config.yaml
experts_per_token: 2
hidden_act: "gelu"
router_score: "sigmoid"
norm_eps: 1e-06
optimizer: "adamw"
dataset: "wikipedia_en"
Below are experts of layer 6 (counted from 0) of a mixture-of-experts language model. Rows are named router (the router's row for the expert), up (a neuron's input weights, with its number) and show model dimensions 64-95. Each number is 128 + 32 x the weight over its row's rms, rounded and kept within 0 to 255.
Before each expert's rows: a language model's description of what the expert responds to; "comes after" lists some tokens at least twice as common just before its tokens as in all text. This comes from a sample of Wikipedia text that the model never trained on. Tokens count by the router's weight.

# expert 23
The and table bars
comes after: " of", " in", ")", " |\n", " at", " to"
router [167 148 135  91 138 160  98 203  92 122 124 131  76 153  79 173 117 139  98  94 120 115 129 100 148 166 128 130 186 162  95 140]
up0 [144 109 135 171 141 133 153 157 158 155 138 142 142 135  93 162 110  91 149 147 131 187 165 113 101 159 142 147  94 135 216  97]
up1 [120 137 117 187 141 112  94 101 115 174 183 147 177 116 126 130 125 109 140 127 120 120 158  89 153  84 110 113 104 104  80 106]
up2 [132 130 116 150 151 186 165 155 132 113 178 157 137  92 136 197 114 150 140 108  97  87 136 118 110 185 121 105  92 148 189 136]
up3 [121 176  88 109  98 156 125 116 135 127 104 107  96 121  94 146 156  69 148 166  89 138 114 169 167 146 141 103 100 181 126 142]
up4 [162 144  62 123 108 123 146 114 139 132 133  99  67 153  90 106  99  95 144 171 128  97 153 175 125 159 130  81 127 130  78 148]
up5 [160 136 109  88 127 126 160 179 137 120 103 111  87 155 122  96 135 107 129  97  45 114 122 173 107 156 134 169 123 182 108  98]
up6 [115  75  97 103 148 132 137 146 155 162 148 118 179 188 133 137 130  95 111  93 135 178 122  43 202 129 115 150 109 101 131 114]
up7 [158  99 169  95 138 147 182 123 184 152 124 118 116 118 111 138 105  93 128 108 165 115 135 111 177 111 187 158 198  91  93  60]
up8 [110 121 180  92 162 130 149 118 107 150 152 141 102 101 115 152 124 205  71  87  87  84 124  94  77 156 130 189 135 132 118 145]
up9 [120 100 108 165 119 110 133 131  82  96 141 136 153  80 166 128  74 126 102 107 139 117  96  79  99 111 127 148 122 212 168  88]
up10 [123 157  97 103 110  87 125 184  64 129  99 149 120 172  97 105 142 125 101  82  85 151  77 186 124 131 125 157 148 119 201 124]
up11 [150 156 114 122 122  90 164 161 116 143 134 119 119  79 176 109 166 113 118 107 133 151 152 119 118 130 120  85  78 137 175 109]
up12 [ 96  97 171 164 142 151  83 103 107 132 180  95 186 103 113 173  83  83 145 112 116 130 117 101 125  82 124 153 142  59 134 104]
up13 [124 159 140 150 109 101 164 149  97 140 123 172  88 158 131 138 185 187 108 179 107 108 115 120 111 112  87 158  80  95 155 165]
up14 [146 120 172 182 118 147  79 157 135 137 184 148 135  96 136 145 113 202 173 131  94 150 159 153 116 109 149  98  80 101 196 168]
up15 [134  65 102 122 180 137 117 118 173 131  72  60 151 161 129 165 152 100  79 151 172 149 103 158 135 121 124 161  93 105  87 104]
up16 [179 135 147  14 160 172 140 122 148 110 186  88 105 133 132 160 117 157 108 117  80  41 150  92 108 165 146 177 177 133  40 143]
up17 [ 76 126  96 113 139 122 154 139 130 107 176 121  73 135 171 145 163 121  90 126 100 122 172  75  84 132  88 138 115 241 122 117]
up18 [ 95 112 174 164  74 128  67 133 189 161  74 130 153 134 144  81  79 115 149 112  71 107 188 170 200 141 151 105 159  72 107 125]
up19 [126 104 148 135 116 168 109 187  55 135  84 150 175 106 182 101  77 112 154  93 121 116 150 178  79 142 132  96 101 131 158 148]
up20 [152  61 179 169 158 136 125 109 107 131 129 103 140 131 165 163 129  55 163 168 177 111  95 118 125 156 181 138 132 148 102 147]
up21 [148 130 104  93 103 144 129  99  90 106  87 120 128 111 102 172  92 189  82 148  43 135  92 126 136 126  94 126 105 117  72  93]
up22 [108 151 102 172 136 154 211 116 126 108  83 159 181 151 168 113 138 116 182 145 148  88 162 186 184 138 154 115 137 135  84 114]
up23 [ 83 143  98 124 155 125 208 109  63 126  90 182 110 166 153 161 144 160  96 150 123  67 115 121  82 131 105 135  93 134 173 140]
up24 [183 143  77 134 106 141 196 107 109  91 105 172 188 123  87 168 143 158 106 139 160 122  58 158 121 133 108 158 166 170 157 124]
up25 [177 186 117  55 135  97 137 162 124 110 133  73 131 124  89 145 130 143 164 137 143 108  83 143 141 137  82  32  60 141 185 154]
up26 [114 108 146 122 173 163  60 149  88  82  80 106 146 137 136 181 139 105 133  65 125  83  84 200 160 119  97 142 132 110 103 129]
up27 [130  90  83  31 155 121 116  53 153 111 143  89  85 182 131 122 111 137  93 148 105  90 145 135 122 138 122  94 158 106 136 133]
up28 [126 100 151 149 125 105 140  98 144 120 143 139 165 122  93 163 116 116 119 120 119  73  60 109 143 113 147 110 133 138 111 120]
up29 [139 113 159  81 147 146 163 102 124 122 104  86 167 192  70 167 132 124 117 125  89  93 107 152 185 116 102 164 157  90  78 122]
up30 [198 140 127  70 131 111 161  96  91 117 154  87  84 187 124 136 190  97 131 100 132 135 116  47 199 148 141 133 120 160  92 125]
up31 [ 71 188 119 183 126 112 141 137 158 102 111  92 119 119 110 131 150 161 207 144  71 124  96 108  95 134  99 149 163 187 189 139]
up32 [ 97 150 184  66  74  96 168 101  96 142 166 154 138  97 142 146  95 149 101 137 134 168 182 103 128  96 111 168 144  85 199 126]
up33 [202 118 121 104 119  99 100 174 176 120 161 173 134 129 161 124 123 131 144  88 143 104 152  83 127 139 195 109 132 100  32 145]
up34 [126 149 109 192 165 115 135 144 113 130 117 149 144 155 140  65  72 156 111 138  43  96 156 144 105 147 173  95 146  85  68 224]
up35 [127 151 168 142  86 120 154 105 121 119 148 125 144 148 106  44 112 159 116 148 176 128 163  82 141 127 147 127 164  58 157 134]
up36 [132 124 106 181 151 135 110 117 118 121 140 107 177 151  88  58 106  50  67 134 138 138 108 126 141 156 157  92  97 142 177 150]
up37 [171 118 104 103 120 164  79  59 119 146 183  99 156 151 104 128 137 195  92 121 118 109 170 144 148 144 103 193 134 185 207 132]
up38 [141  96 121 137 141 135 126 149 141  80 145 170 165 178  97 103 118 104 145  69 174  88 102 134 214 158 160 143 104 125 127 145]
up39 [115 121 123 108  72 165 188 102 107  68  95 145 110  99 117  68 135 113 150 145 111 112  99 213  68 138  92  96 102 101 194 184]
up40 [176 164 117 138 140  98  99 141  56 102 121 147 114 157 105 140 145 182  81 129 128  93 117 153 118 113 110 157 133 124 100 140]
up41 [102 107 149 109  91 156 132 147 132  97 148  97 117 106 162  64 142 104 130 141  98  73  96 144 156 118 113 105  96 128 180 157]
up42 [135 109 153 237 154 136 121 130 131 150 122 160 143 130 123 148 110 162 164 110 154 153 123  78  78 114 115  87 112 147 112 187]
up43 [ 98 137 110  90 116 133 176 140 151  98 122 151 160 127 100 149 121 135  89  88  92  26 140 169 146 152 148  85 162 145 117 160]
up44 [126 125 137 141 181  37 123 165 147 140 111 144  91 111 102 182 121 137 115 171 148 146 175 159  97 141 136  94  86 144 117 121]
up45 [ 93 102  72 144 196 146 105 180 129 130  77 137 142 139 169  85  85 110 190 100 126 164 134 174 102 175 153 112 115 144 178 134]
up46 [105 129 122 189  98 119  98 119 155 159  90 152 154 139  58  57 163 137 152 144 168  89  96 108  98 112 126 157 171 126 168 156]
up47 [149 152 129 123 110 140 130  78 158 127 155 134  86 196 109 154 132 106 130 153 203  96 158  68 133 147 127 141 121 116 178 135]
up48 [155 158 113  65 141 109 155  93 114 172 124 157  83 138 130 126 143 172 163 118  99 178 182 118 122 134 152 111 193 145  83 120]
up49 [146 124 133  77 124 129 122 125 150  81 120  51  95 145 153 101  94 148 115 139 134 112 160 120 112 121 125  67 193 102 151 135]
up50 [ 85 172 116 155 156 117 101 158  70 148 124 148 187 135  77 171  84 138 125 170  77 101  81 135  87 104 105 139 182  89 117 160]
up51 [ 93 122 131 104 153 108 124 150  62 138 106  98 125 156 177 189 110  86 125 155 134 134  74 109 130  99 136 122 118 162 140  86]
up52 [187  81 121 151 191  84 156 124 132 127 178 163 111 131 131 174 172 142 156 150 106  81  75 113 223 125 162 134 113 123  50  93]
up53 [ 80 142 104 172 168 102  92 127 155 136 140 127 126 125 109 132 139  96 125 159 126 114 130  72 137 171 117 151 127 138 127  75]
up54 [130 138 100 122 142 108  92 118 121  85 148  74 102 125 172  30 134 122 166 180 162 145  78 195 119 164  95 136  51 142  90 113]
up55 [161 128  75  60 157 110 138 127 162 113 137 138 147  90 138 114 115 126 117 147 157 104 108 182 144 148 190 158 113 123  84 126]
up56 [143 118 136 157  90 160 138 148 134 113 126 119 103 116 131 101 148 116 146 151 189 180 186 109 167 160 168 161 106 117 126 102]
up57 [138 115 132 129 140 147 151 113 148 127 109 135 107 120 131 136 147 167 132 124 174 174 112 156  57  79 148 186 116  95 135 138]
up58 [118 139 153 146 155 142 125  63  52  98 113 158 133 136 134 183 126 153  91 186 117 123 150  66 161 130 117 138 135 149 112  44]
up59 [120 160 143 163 180 158 140 187 173 122 133 158 115  95 130  68 116 141 162  94 199 124 173 139 109 138 142 117 104  90 129 116]
up60 [124 134 153 148  67 161 103 123 118 104 101 141 148 100 139 115 116  86 170 118 110 131  99 118 189  42 124 104 124  56 162  96]
up61 [133 124 177  54  96 145 124 151 165 131 115 160 157  97 123  99 163 107 126 100  61 108 149  87  77 120 104 140 187 152  62 134]
up62 [116 131 156 108  99 149 147  97  77 126 105 141  98 119 118 130 138 129 155 118 167 101  58 130 107 174 123 121 110 105 132 119]
up63 [ 90 166 142 130 133 147  77 141 127  97 126 142 106 148 167  49 112 131  55 124 120 136 177 118  80 144  55 166 122 132  88 106]
up64 [ 99  81 140 122 111 116 136 107 117 131  74 172 125 113 115  35 159 102 122  92 134  85 125 168 142 130 109 130 145 126 105 112]
up65 [ 99 125  86 132 116 159  93 157 163  91  97 140  71  98 135 167 174 137 133 165  99 117  97 129  92 159 137 178 129 110 109 134]
up66 [159 154 116 173 124 149 128 117 159 145 146  95 142 184 106  93 135 110 117 131 190 161 119 113 129 151 186 175 175 114 160 160]
up67 [104 137 109  81 173 139 104 103  87 110 101 126 133 146 117 153  90 115 107 119  95 176 181 194 145 146 118 165 162 187 109  64]
up68 [150 144 167 124 133 161 154  87 146 149 142 151  69 106 181 169 107  86 199 114 182 161 180 128 115 156 140 156 129 122 154  61]
up69 [153 140 135 145 132 104 124  83 108 141  90  85 104 221 158  90 123 129  57 123 130 113 186  97 187 143 152 113 165 123 105 147]
up70 [ 55 157 123 115 118 147 128 171 159 118 113 130 147 143 179  52 163 117 141 140 152 119 165 144 139 163 142 150 164 151  33 128]
up71 [ 52 114 147 138 159 111 156 130 202 125  47 138 109 170 121 119 129 153  99  81 163 145 153 132  87 182 126 139 133 159 165 135]
up72 [136 141 108  89 131 103 142 124 115 139 159 140 115 126 112 147 137 162 163 131  62 124 144 153 106 115 111  98 128  63 148 118]
up73 [142 138 172 138 149 124  82 167 171 163 119 161  95 148 138 136 134 170 163 106 192 189 105  80  76 178  89 140 162 105 110 121]
up74 [150 137 128 129 105  87 127 133 105 107  79  99 141 142 147 104 130 180 190 148 172 127 105 135 108 135 126 165 134 218 129 119]
up75 [167 108 137 130 106 117 167 109  33 165 142 112 131 161 102 141 154 117  91 143 142  81 166 133 132 140 163 138 161 136 143 160]
up76 [134 126  89  67 138  84 113 136  93 144 160 132  86 203  70 118 160 169 137 157 105 189 158 135 143 120 175 154 106 118 135 138]
up77 [150 210 150  54 116 118 124 158 148  98 165 152 125 101 147 150 123 151 182  97 163 140 107 138 109 147  51 167 113 238 100 114]
up78 [158 107 149 127 150  67 146 130 133 143 107  95  95 144 121 137 135 140 111 173 155  77 134  87 161 117 142 160  93 140  58  56]
up79 [134 179 137 145 141  95 149 144 112 132 120 153 163 113 121 132 149 102 135 141 147 215 128 154 158 118 111 106 108  90 120  87]
up80 [159 128 142 113  87 144  61 112 157 150 161 123 166  87 123 153 129 107 136 109 101 151 114 134 125 100 124 155  93 115 151  96]
up81 [103 148 101 154 105  85  95 113 121 159 126  94 171 131  64 145 141  85 143 151  70 162  73 115 111 138  94 100 170 110 122 143]
up82 [ 82  85 132  79  97 113 142  98 170 132 163  90  66 128 141  98 196 172 115  61 142  99 156 161 140 122 139 158 145 124 104 104]
up83 [139 143 114 168  82 143  39 103 172 127  76 118 173 134 104 121 134 127 121  99  91 143 131 156 155 153 107 175 114  80 127 121]
up84 [149 101 150 178 111 129 121 130 152 107 122  94 178 151 106 131 152 107 115 125 140 167 140 149 121 158 142 114 167 156  92 216]
up85 [114 140 147 131 118 138 144 101  40 142 109 115 154  57 132 111 176 171  70 188 139 124  91 113 146 134 160 161 153 132 165 100]
up86 [120 168 187 143 109 155 172 142 156 103  96 129 106  69 156 115 135 121 161  82 159  98 120 148 131 123  69  88 102 203 211 125]
up87 [ 82 141 162 140 136 156 171 126  74 117  93 104 130 133 120 123 146  81 116 184 128 172 178 110 133 137 112 127 156 151 120  72]
up88 [168 160 109  58 129 125 121 138 134 127 126 107  78 178 122 142 132 146 173 143 137 147 212 149 150 121  86 177 163 156 128 120]
up89 [163 119 140 102  85 166 104 100  62 149 116 157 147 101 137 144  91 143 161 131 109 204 187 146 160  98 133 100 118 132 132  88]
up90 [170 118 113 135 159 145 129 180 141 102 187 107  90  94 138 164 130 202 110 143 106 180 150 137 128 129 138  91 114 122 193 140]
up91 [ 40 121 176  66  90 110 128  72 127 124  86 101 147 106  93  86 178 151  73 125  78 122 129 149 125 101  53 122 169 116 113  95]
up92 [127 132 137 119  85 135 169 147 112 143 158 134 160 109 153 148  82 105 164 123 165 139 101 156 152 148 172 161 173 168  87 151]
up93 [143 170 145 156 117 139  82 136 148 113 114 162 141 160 112 119  93 175  99 118 158  83 131  98 112 143  88 118 161 197  83 124]
up94 [ 61  87 127 177 136 102 147  96 177 137  96 118  71 158  96 122 150 129 179 108 172 129 131 183 140 125  94  99 125  78 116 113]
up95 [124  89 107  78  93 129 152  93 102 114 136  74 112  93 137 213 107 126 151 169 109 164  67 160 171 145 131 149  76 140 174  69]

# expert 8
Table and list separators
comes after: ")", "0", "3", "5", "6", "4"
router [156 182 170  85 155 136 106 181 118 144 148 120  68 183 108 175  90 144  79 111 114 138 154  84 152 166 143 158 186 117  95 152]
up0 [147  39 143 109 178 163  83 125  91 141 112  87 123 111  88 124 139 159 116  86 124  68 122 145 153 109 142  97  98 151 109 132]
up1 [ 93 150 133 120 160 184 116 124 166  92 174 161 104 202  98 101 122  80 115 164 125 161  78 116 117 130 112  79 156  94  54 188]
up2 [127 114 130  77 123 109 148 113 113  96 162 126 158 165 129 186 142  28  94 136 143 117 107 166 136 181 137 148  96 137 194 163]
up3 [115  74 112  98 189 155 139 177 182 128 159 121  81 160 119 104 153 147  84  95  63 115 105 113 168 106 211 122  87 189 148  80]
up4 [ 82 173 117 103  98  83  71 132 125 125 158 129  88 104 146 140  84 124  80 146  60 133 147  89 181 149 102 164 118 125 109 153]
up5 [142 105 134 145 106  80 125 134  61 148 155 112 188 140  85 113 132 144 157 189 138 181 116 104 154 100 107  87 142  45 167 151]
up6 [151 172  70 127 170 106 107 121 178  97  85  91 110 125  94  90 139 141 115 164 133 132 114 123 169 123  60 162 115 155 108 158]
up7 [128 154 152 146 195 125 121 109 128 200 126  73 137 127 134 132 130 175 149 102 109 119 179 103  97 121 186 175 108 111 101 126]
up8 [137 143 138  82 131 107 130  69 120 174 126 200  97 137 138 120 106 124 131 151 126 116 165  86 128  81 100 181 102 121 200 137]
up9 [117 162 186  98 124 126  99 126 140 104  63 130 111 171 150 143 144 184 122  79 128 182 130 132  87 168 141 135 110 109  86 110]
up10 [205 126  97 194  81 119 127 106 121 186  76 131 105 142 117 104 125 138 106 109 118 178 160  99  58 133 206 112 109  78 164 103]
up11 [113  93 112  84 117  92 117  80 170 111 147  88 150 151 141 109 135 189 117 125 103 166 160 152 151  81  82  96 134 228 116 157]
up12 [ 77 127 171 113 161 113  68 124 121 132 145 162  61 137 129 139 158 134  78  89 132 132 149  71 139 144 177 175 147 130 115 206]
up13 [148  95  47  58 117 123 106 118 126 156  80 145 128 131 153 113 100  73 157 162  93 166  88 107 144 110 164 152 148 130 138 132]
up14 [116 198 213 131 139 106 130  82 148 108 131  86 124 120 120  68  95 147 172  75 169 129 130  80 143 149  67 142 100 104  81 132]
up15 [113 122 126 159 164 105 137 185 143 111 173 134  93 170 160 116  69 108  84 169 131 145 124 130 121 135  97 157 165 103 198 139]
up16 [135 182  59 134  73 153  98 137 145 101 136 132 123  85 133 111  87 107  72 144 133 125 134 108 105 174  67 180 163 151 119 142]
up17 [146 132 126 170 114 192 145  92 126 133 113 125 162 122 180 125 140 193 200 104 181 145 183 133  92 127  87 142  59  60 136 143]
up18 [144  88  55 106  81 174 137 148 105 132 181 192 139 117  81 136 144 135 121 158 146 165 114 194 129 167 113 144 147 142 132 131]
up19 [154 127 104  94 240 143 100 156 118 130 117 160 152 123 114 116  88 108 102 117 111 133 115 164  81 121  89 154 170 135 116  90]
up20 [111 135 116 196 103 126  84 119 101 132 109 132 111 128 120 129 135 161 116 107 167  94 110 140 141 164 150 115  84 127 194 124]
up21 [130 178 130  75 174  53 115 136 138 162 102 152 108 150 103 122 113  88 122 148 120 182 148  99  91 124 119 138  66 124 179 194]
up22 [144 133 185 133 151 131 117 113 121 196  99 141 177 141 104 111 139 149  95 116  93 104 144 149  84 178 165 135 178  96 139  92]
up23 [118 139 144 147 132 145 123  92 115 150 146 147 153 155 163 187 164 178 123 137 132  75 129 137 107 100  79 126  94 116 136 113]
up24 [155 137  57 141 107  51  78 105 114 146  74 160  97 137 144 119  74 154 177 164 148 128 126 132 113 114 145 142 114 110 139 159]
up25 [120 183  87 108 135 134  91 158 102 109 109 161 128 157 118 100 122  56 110 101 102 143 132  98 158 105 131 139 172 119  91  89]
up26 [152 148 108 110 101  25 152  98 120 174 135 100 103 119 150 152 141 181 144 189 165 117 116  88 177  83 181 101 112 163 102  86]
up27 [ 88 138 119 170 101 118  90 153  95 148 153 128  86 169  92 123 123 138 187 161 142 138 117 116 134  96 164 146 178 110 122 149]
up28 [116 178 125 116 125  76  98 136  46  77 121 221 104 113 163 120 113 131 157 150 109 142 152 123 124 207 155 138 109 145  55 122]
up29 [155 140 137 136 116 157  85 110 151 136 112 115 126 181 182  99 131 122 161 130 149  91 135 146 156 107 171 131 130  93 100  53]
up30 [110 135 146 114 136 134  92 124 124 117 128 112 171  76 127 150 105  76  91 145 104  97 167 158 138 112 130 154 146 116  99 141]
up31 [144 145 146 147 124 114  62 137 146  85 170 121 160 119 161 128 142  97 119 148 142  86  51 107 160  99 140 148  65  58 113 117]
up32 [136 116 129 127 150 124 155 108  60 100  49 144 136 163 159 143 156  64 112 112 101 158 153 162 147 149 140 113  96 160  89 100]
up33 [120 155 158 211 159  80 124 155  77 115 149 154 143 165  95 164 116 177 142 180 150 102 167  68  76 107 108  89 120  68 132  82]
up34 [ 99  58 142 144  75 121 168  89 155 142 151 128 151  75 190 165 124 143  68  45 166  87 156  93 124 108 110 118 164  80 143  78]
up35 [ 99 107 131 123 139  78 154 162 116 120 125 160 108 147 125 139 123 107 157 143  96 102 159 151 131  60 147 123 119 172 143 126]
up36 [149 160  80 118  96 130  97 105 149 142 165 114 111 108 124 106 103 115 116  86 114 196 127 152 122 139 149 159 142 116 195 132]
up37 [146 110 142 123  86 124 121 117 110 153 100 174 180 139 142 140 133 168 172 134 105 123 161  90 150  90 113  85 140 128 138 130]
up38 [112 192 105 131 102 100 130 118 173  81  76 145  78 147  97 132 126 151 107 143  66 172 143 124 111  98 153 100 161  92 173 160]
up39 [101 167 128 115 164 139 158  94 135 131 155  60 145 187 146 144 111 139 131 130  76 140 161 174 144  82 143  98 114  91  90 119]
up40 [163  54 148  71 116 138  89 165 100 109 151 154 156 105  53 152 113  25 171 140  96 106 142 127 170 124 196 104 125 109  85 142]
up41 [127  78 188 137 140 125  86 179 187 141 132 104 111 170 119 112 106 129 157 197 181 122  61 109 121 189 177 137 127 129 127  95]
up42 [117  88 180  95 107 127 136 114 144 168 181 138  95 167 115 123 187 195 156 112 129 119 126 148  58 145 135 144  96  60 193 116]
up43 [137 131 199 164 107 101 225 186 126  88 117  79 127 134 108 187 149  83 157 131 136  92 127  62 144 141 142 139 164 131 131 107]
up44 [ 88  42 182  90 140 185  74 133 153 135  87 135 134 196  93 108 145 142  82  80  97 131 140 184 121 154 151 108 150  81 164 133]
up45 [162 141  87 134 148 159 124  82 125  57 163 125 127 172 119  85 121 133  92 146 141 172  90 157 136 147  57 121 127 114 155 182]
up46 [140 132  84  59 137 170 132 122 194 108 190 138 140 118 114 128 109 156  43 146 104 179 132 146 152  85  83 161 121 179 135 149]
up47 [178 183 123  91 156 137 167 156 143  95 142  85 118 143 150 121 157 167 142  59 152 125 166 148 104 142 116 132 174 101  41 110]
up48 [ 90 165 101 171 147  73 154 141 167  49 132 121 197 133 129 111 157 142 169 103 148 133 128 106 120 109  77 149 128  72 129 131]
up49 [176 127 183 143 146 145 132 173  94  76 136 116 125  69 130  73 112 187 181  67 118 108 170 183 162  44 117 114  86 110 122  87]
up50 [ 56 147  83 121 125  90 195 135 141 163 159 101 114 132 123  81 203 196 133 156 159 167 139 185 174 148 132 144 141 138 142 127]
up51 [ 92 120 122 113  64 169 114 140 128 136 158  89 103 126 138  85 142  87 155 109 141 132 157 151 169 139  99 102 201 114 193  77]
up52 [136 137 114 104 109 164 141 152  92 122  85 118 108 154 148 170  95 130 176 162 101 161 197 136 124  44 151 108 124 134 145  89]
up53 [150 177 120 154 118 102 136 120  71 142 163 118 174  84 136 121 156 116 104 172 118 136 108 165 104 115  89 153 120 152 134 113]
up54 [138 139 143 105 124 186  68 144 142 132 180 159 116 152 137 118  80 126 128 150  96  85  85 127 157 176 135 134 145 126  88 113]
up55 [127 118  98  98  53 119  94 126 161 142  65 198  97 134 121  95 172 138 145 133 123 123 107 188 136 140  68 144 117 127 146 109]
up56 [ 91 105 113 113 127 124 126 137  88 144 120 102 118 109 181 119 129 124 138 138 154 193 201 152  94 147 162 143 119 132  97 109]
up57 [101 154 125 130 116 138 124 149 176 105 158 130 139 127 101 149  86 144  79 174 132 153 154 126 130 141 204 133 125 164 183 222]
up58 [160 139 130 132 113  97 151  62 106 138 112 170 116 124  84 141 121 152 164 159 118 122  97 128 192 133 152 120 133 136 122  77]
up59 [125 199 138 106 123  85 140 112 161 112  71  96 143 133 148 215 145 100 171 117 136 104 113 132 167 113 141 102  55 132 115 132]
up60 [ 27 168 140 156 114 125 179 178 116  88 139 147 126 110 110 154 121 131 133 224 154 117 166  72  80 126 176 135 144 127 123 116]
up61 [118 135 119 162  88 121 161 127 171 109 134 120 185 143 140 125 203 140 118 108 155 109 103 142 161 136 122 174 101  95 159 152]
up62 [147 151 151 178 190 118  95 186 123 152 114 173 120 128  90  77 124 198  69 103 126 118  88  94  75  86  93 148 129 149 145  83]
up63 [ 81 145  66 123 118 133 163 149 105 138 153 143 178 161  83 136  91  88 119 101 126 112 172 155 152 157 103 149 187 150  78  98]
up64 [116  76 114 202 120  99 174  90 134 116 161 104 170 179 121  86 144 150 144 147 109  87 124 185 182 108 200 115 151  92 169 114]
up65 [ 89 113 107 169 169 140 152 128  93 145  71 136 182 166 124 178  57 152 131 141 149  76 125 149 129 119 117  80 112 103 158 111]
up66 [133 145 142 115 108 165  97 138 185 171  91  81 108  88  98  89 106 118 182 169 109 167  87 155 186 121 205 168 131 132 129 119]
up67 [140 152  69 168 152 149 144 119 177  95 130  99 142 142  73  78 149 163 124  47 133 124  78 163 155 121 125 148 112 116 157  70]
up68 [161 139  99  94 117 152 116 115 134 123  74 101 164 126  87  85 147 110  69 129  83 130  99  73 148 187 203 182 103 159  77 119]
up69 [107 131 122 145  71 142 107  83 189 150 133  65 143  99 158 158 166 121  61  90 181 161 135 118 134 109 135 185  90 131 147 140]
up70 [110 140 150 136 159 159 153 113  90 184  92 164 143 148 109  97 132 220 142  90 162 104 138 152  45 174  70 107 116 123 110 175]
up71 [ 65 125 130 108 115 137 130 128 141 148 161 121  51 142 179 144 135 113  89 149 103  67 138 159 106  95  87 108 101  93 108 134]
up72 [122 109 108 127 131 121 119 161  73 173 161 148  97 161 141 146 104 179 186 186 152  82 108 121 144 133 118 127 127 122 104 107]
up73 [175 128 155  70 155 190 125 136 141  73 159 110  90 131 157 118 200 142 122  99 132 162 145 134  83 100  97 123 156 119  80 120]
up74 [168 151 149 192 152 139 198 170 121 125  95 132  99 146 136 156  78 109 155 189  91 151  44 101 139  47 155 111 106 105 110 150]
up75 [140 119 103 163 154 163 147 154 175 114 141 149 139 160 154 152 190 123  95 117 107 115 147  96 136  96  52 124  75 157 183 115]
up76 [150 133 136  93 151 105 114  91 138 145 126 165 118 131 154  94 163 120 116 121 111 125 164 137  76 116  97 175 119 147 131 158]
up77 [103  77 150  98 158 228 126 107 201 123 136 113 140  82 159 201 166 161 171 160 134 120 154 169 146 116 154 106  72 165 139 111]
up78 [120 124  98 188 125 126 171  56 138 109 162  95 156 132 134 136 255  72  84 104 142 129 120 129 122  94 128 145  99 137 207 161]
up79 [202 154 140 116 110  74 127 116 211 117  82 173  72 108 104 108 140  91 129 115 116 133 121 131 123 160 147 202 136 183 143 169]
up80 [133  73 173 113 125 126 109 132  83  94 151 121 115 129 113 109 192 132 156  78 109 115 161 168 174  81 158  81 145 165 114 100]
up81 [ 86 119 170 145 127 133 119 152 164 154 129 126 122 149 139 135 111 129 139 143 122 128  38 194 159 113 134 119 188 161  74 188]
up82 [126 118 164 152 119 159 114 128 103 129  92  89  91 170  48  89 160 101 149 127 187 110  95 126 141 136 105 142 115 143 133  78]
up83 [124 112 190 204 153 126 184 124  68  76 166 118 120 123 171 150 151  93 138 107 154  85 132  95 174 157  85  95 149 123  35  97]
up84 [162 150 184 140 146 135 160  74 123 115 152 119  72 123 132 162 101 136 117 169  95 170 122 170  68 125 153 104 111 165 183  81]
up85 [134 185  65 129 118 148 126 130 165 144  91 118 174  77 122 138 151 123  94 137 113 120 151 111 153  98  92 140 135 114  91  94]
up86 [147 142 188  98 140  82  68 106 126 155  72 114 127 160 129 102 113 160 181 106 115  93 100 143 193 144  71 132 129 113 127 136]
up87 [124 142 195 121 156 150 149 119  61  78 207 121 117  94 127 164 140 152 116 122 138 132 170 123 136  39 153 123 141 185 128 134]
up88 [158 168 125 198 179 123 106 137 155 116 126 146 119 148  71  96 128 156 120  71 125 116  97 118 128 148 130 140 161 120 151 149]
up89 [146 101 172 148 182 124 138 151 152 120 185 135 153 123 129 168  51 125 171 193 166  91 147 116 140 176 142  80 143  67  77 181]
up90 [114 156 113 121  77 145 151 134 153 106 124 136 125 125 183 150 115 118  84 129 140  84 162 142 112 162 192 143 110 122  93 170]
up91 [123 112 134  74 161 191 130 118 124 104 115 168 138  93 191  78 100 109 157 143 142 143 107 173 150  95 178 120  88  91 141  87]
up92 [ 81 152 130 121 164 151  98 117 148 152 109 138 122 130 134 141 100 116 155 142 116  88 144 140  67 157 135 108  77 119 151 145]
up93 [ 91 151 157 111 149 109 130  96  75 141 116 116 162 152 109 131 146 172 149  57 152  99 184 189 104 122 161 145 122  84 125 121]
up94 [136 124 131 132 158 116 160  79 126 118 105 108 183  94 145 189 115 112 157  84 160 140 128 155  99 156 148 100 111 119 178 157]
up95 [ 76 104 144 207 109  80 124  70  99 132 136 137 137  70 174 174 138  86 159 164 155 145 139  94  96 145 179 136 149 177 168  94]